config = dict(
    moe_layers=[0, 1, 2, 3, 4, 5, 6, 7],
    routed_scale=6.06,
    router_bias=True,
    optimizer='soap_variant',
    learning_rate=0.0128,
    train_tokens=539100000,
)
Below are experts of layer 5 (counted from 0) of a mixture-of-experts language model. Rows are named router (the router's row for the expert) and show model dimensions 0-191. Each number is 50 + 10 x the weight over its row's rms, rounded and kept within 0 to 99.
After each expert's rows: a language model's description of what the expert responds to; "comes before" lists some tokens at least twice as common just after its tokens as in all text. This comes from a sample of Wikipedia text that the model never trained on. Tokens count by the router's weight.

# expert 5
router:49 33 58 32 36 50 71 52 57 52 55 56 45 42 72 64 37 41 45 44 47 52 60 49 52 55 36 51 40 36 27 44 40 33 34 51 43 53 38 67 62 61 49 46 64 60 28 40 54 72 56 52 44 48 50 37 47 63 62 62 51 55 67 43 40 47 40 53 54 55 58 52 61 54 42 58 64 53 49 56 62 37 55 50 42 43 43 48 56 56 46 41 61 38 68 53 46 33 40 56 61 50 65 48 30 51 46 67 56 48 41 51 43 62 46 50 48 64 34 54 47 49 55 46 48 47 43 48 42 52 47 57 62 30 41 41 57 38 65 57 60 45 38 61 53 51 47 60 52 38 40 60 44 60 37 55 48 43 53 36 48 54 45 43 44 31 53 60 53 63 46 73 39 56 35 61 15 54 47 52 44 61 53 44 46 49 64 59 64 61 71 54
What it handles: Final pieces of names and words, such as Vi-dal, Mon-et, Llo-yd, plus topic adjectives like social, nuclear, medical, financial.
comes before: ",", " and", "s", ".", "'", " was"

# expert 2
router:49 45 55 30 57 67 53 43 50 51 48 56 49 52 73 57 43 40 48 40 58 58 49 38 51 49 62 44 55 45 45 52 55 33 57 47 63 37 50 48 47 56 62 44 38 66 54 47 59 39 40 49 36 38 49 29 51 38 29 50 56 66 64 47 56 67 60 56 58 51 54 41 34 37 53 44 64 47 51 58 53 64 56 53 54 43 60 64 57 48 39 51 61 42 57 72 51 52 38 46 45 74 39 59 46 55 46 21 44 46 61 41 45 43 30 42 64 40 46 61 76 49 69 64 45 44 53 39 60 53 49 53 43 46 38 59 34 60 42 51 55 52 53 55 67 56 51 29 56 51 56 57 49 59 54 60 47 48 45 49 43 32 57 45 51 61 63 56 52 30 58 62 38 60 45 46 28 39 42 64 38 30 53 54 44 68 55 57 62 59 53 40
What it handles: Closing pieces of proper names and entries in tables and lists, such as closing parentheses, state codes (IL, SC), surname endings, years.
comes before: " |", "\n", ";", " (", ",", "\n\n"

# expert 4
router:33 47 66 51 48 57 54 47 36 48 46 33 55 25 55 45 74 72 44 63 50 34 54 34 32 38 45 52 48 61 63 38 64 57 56 53 43 39 64 34 44 48 52 49 57 57 70 60 45 34 62 58 43 38 47 45 50 46 50 57 56 26 38 40 40 54 49 48 38 40 40 50 53 43 42 45 37 52 64 41 32 50 64 68 55 48 38 64 53 68 45 55 38 75 57 49 54 62 53 56 43 54 47 47 54 64 64 64 55 61 52 50 39 43 56 65 63 52 56 56 47 57 38 49 55 51 42 46 69 30 45 60 47 51 52 46 54 47 52 51 42 46 58 39 42 55 52 46 51 52 40 47 47 50 41 59 46 67 58 52 35 56 41 61 45 31 58 40 61 66 45 57 61 73 38 51 58 41 49 46 36 67 55 51 56 56 45 57 32 36 57 63
What it handles: Commas, conjunctions and prepositions that join clauses or phrases in prose, such as ", where", while, including, and, in.
comes before: " the", " and", " a", " he", " which", " but"

# expert 15
router:42 53 52 59 70 63 55 69 64 48 45 50 63 52 46 35 47 40 52 47 60 34 45 32 59 37 61 44 53 57 67 56 65 43 55 49 46 62 49 58 55 63 54 41 53 39 46 52 48 32 60 34 53 27 41 63 49 46 32 20 40 51 44 65 41 40 62 39 49 32 44 49 33 64 53 49 42 57 42 56 32 59 56 41 44 65 49 48 54 41 55 54 49 51 39 49 53 64 51 36 51 67 42 37 58 48 55 51 51 67 55 50 61 58 52 38 59 60 59 56 37 39 63 56 67 39 49 64 48 41 38 53 39 45 54 43 41 48 61 60 43 46 54 32 38 38 46 57 59 42 49 37 65 46 36 27 52 75 44 54 55 52 50 35 48 43 48 47 55 51 65 41 62 44 48 47 50 43 23 50 39 53 45 50 61 40 45 67 45 44 40 64
What it handles: Full stops ending sentences and paragraph breaks after them, as in Serie B. and aged 37., plus sentence-opening However.
comes before: "\n\n", " The", "=", " He", " In", "The"

# expert 8
router:56 56 48 49 47 51 38 46 54 57 58 34 54 57 37 53 62 41 27 52 47 69 50 67 60 60 44 39 30 69 43 55 68 37 41 52 50 48 65 50 45 35 39 57 39 51 35 58 56 62 45 57 54 63 41 67 47 66 47 44 46 53 31 55 66 49 35 44 42 42 50 55 66 50 38 53 52 53 49 56 29 62 38 41 56 53 55 40 54 51 53 41 51 69 38 34 47 75 45 52 56 51 56 40 53 47 56 56 58 50 45 52 58 53 56 68 41 54 53 62 61 65 37 32 29 44 47 29 50 56 71 45 39 51 49 63 30 46 32 45 54 48 58 40 48 46 50 47 40 64 42 41 48 54 66 46 63 44 55 39 52 66 70 57 39 43 34 44 43 62 51 44 54 40 31 59 58 40 59 52 65 47 57 47 47 39 50 69 50 38 43 61
What it handles: Verbs and pronouns in biographical prose, such as was, became, has been, he, also, and = heading marks.
comes before: "\n", "=", " a", "\n\n", " was", " also"

# expert 13
router:37 78 54 69 57 41 46 48 51 56 39 52 44 48 46 54 55 49 62 41 50 32 52 59 43 40 47 50 52 45 57 66 45 42 62 40 42 50 32 57 35 41 70 48 56 59 56 46 43 57 50 56 59 60 34 54 51 50 39 45 73 38 48 59 50 47 48 44 66 54 42 43 54 61 62 57 59 62 44 39 39 49 46 43 47 66 57 53 52 36 49 71 63 72 44 59 53 49 65 46 54 60 43 53 46 51 68 46 44 49 57 48 50 61 44 51 33 34 64 70 39 49 53 56 37 66 38 74 59 39 53 49 40 70 41 47 50 36 39 54 49 41 49 51 61 57 33 58 65 36 62 63 56 53 65 67 47 53 53 66 45 46 50 51 57 69 23 49 51 51 39 32 41 54 48 54 61 41 53 41 47 35 54 61 62 51 65 41 47 70 55 41
What it handles: Opening parentheses before units or abbreviations, as in °C (°F) and kinase (JAK), plus opening quotes, braces, dashes in scores and line breaks in lists.
comes before: "|", "-", "19", "1", "2", "0"

# expert 3
router:35 40 44 50 51 34 34 51 58 50 51 63 49 50 52 53 50 43 55 31 50 35 53 29 47 71 59 48 61 38 74 59 58 53 62 43 46 50 48 47 62 49 39 46 44 45 53 48 41 56 63 50 57 49 48 76 47 46 53 39 47 49 46 64 50 56 68 41 57 42 57 48 50 57 71 53 28 46 40 46 35 51 47 58 48 62 60 60 57 57 58 42 42 73 61 53 50 61 70 56 48 69 48 63 50 45 43 52 57 37 58 45 52 61 44 71 41 58 55 56 37 65 51 40 62 54 59 67 47 57 58 52 43 56 30 46 43 47 44 63 55 42 55 61 34 41 68 65 45 67 60 49 58 52 60 73 69 57 53 52 36 56 57 39 36 55 77 42 49 47 58 30 39 55 73 45 57 43 47 57 47 41 59 47 60 53 41 46 57 66 51 45
What it handles: Line-initial hyphens in infobox-style lists and table rows, hyphens inside compounds, and word-initial prefixes like un, re, dis, Mc.
comes before: "-", "|", " •", " Born", " Country", " Coordinates"

# expert 0
router:67 52 41 37 39 49 47 55 61 36 45 58 49 68 39 45 58 52 42 62 58 51 40 67 49 52 64 59 50 53 48 34 54 48 64 59 56 48 56 54 41 64 57 51 41 56 56 58 43 53 52 53 63 52 62 50 55 26 53 39 56 62 46 39 42 39 56 56 53 51 59 51 42 54 25 59 48 51 48 50 61 47 42 51 49 47 64 29 52 57 42 43 53 51 39 61 35 34 35 36 52 56 42 55 59 44 36 37 50 48 54 69 49 52 49 35 51 40 25 47 73 49 46 32 31 49 55 51 58 62 56 41 42 59 56 60 46 64 50 54 49 37 45 74 49 72 51 46 64 32 71 46 41 42 52 36 55 47 44 69 67 49 62 42 48 66 45 63 33 40 47 42 29 38 51 33 67 43 55 48 54 32 51 61 51 60 35 47 60 52 39 51
What it handles: Field labels and cell values starting infobox lines or table rows, such as Date, Total, Location, Seat, years and scores.
comes before: " |", ":", "=", "-", "–", " by"

# expert 14
router:72 62 52 64 65 57 55 31 53 49 29 60 43 55 54 44 30 32 66 46 48 59 43 59 55 51 42 42 32 42 56 58 53 50 78 58 43 51 41 59 55 35 75 68 60 59 41 64 50 43 24 36 50 46 40 48 41 34 46 45 27 38 60 56 40 37 45 57 66 52 44 31 47 46 59 52 64 48 38 46 69 67 42 55 56 58 58 37 51 43 47 55 56 40 45 52 42 60 37 54 53 42 61 69 42 42 49 39 49 38 53 45 58 60 40 31 44 33 44 45 49 45 47 59 38 51 47 51 59 46 63 54 44 48 43 63 49 50 56 57 50 51 56 47 59 66 41 35 45 48 73 35 62 49 56 54 55 36 41 63 53 46 35 41 59 54 48 46 43 34 43 53 45 60 51 43 44 59 64 48 44 57 44 53 41 32 45 47 42 57 48 59
What it handles: Thai, Chinese, Japanese and Cyrillic characters inside parentheses, plus digits in dates and measurements, such as 62.38 km, birth years.
comes before: ")", "–", "}", "/", "″", "%"

# expert 6
router:56 43 50 30 47 52 60 40 26 34 53 48 46 54 54 59 67 59 62 48 38 52 46 51 48 50 49 62 25 50 32 37 45 59 32 34 46 46 56 40 61 63 39 42 48 46 69 46 45 59 61 54 50 64 63 29 49 57 71 62 65 40 78 53 40 55 44 54 45 51 56 53 49 44 39 40 45 48 56 63 54 43 42 42 67 41 40 52 55 40 41 43 67 33 56 55 53 59 46 68 55 33 70 37 45 57 48 59 62 59 52 55 53 46 55 35 35 57 40 57 39 60 39 73 50 42 67 47 35 59 49 50 71 49 60 50 69 44 49 37 44 42 52 53 51 55 60 48 46 40 35 52 44 55 41 46 50 60 44 51 46 48 50 55 52 39 61 39 46 46 54 73 42 32 36 52 38 36 64 43 44 57 46 45 43 55 46 54 46 52 60 35
What it handles: Common nouns and plural endings after the, his or a in prose, such as players, series, proceedings, terrorists, season.
comes before: " of", ".", ",", " in", " and", " to"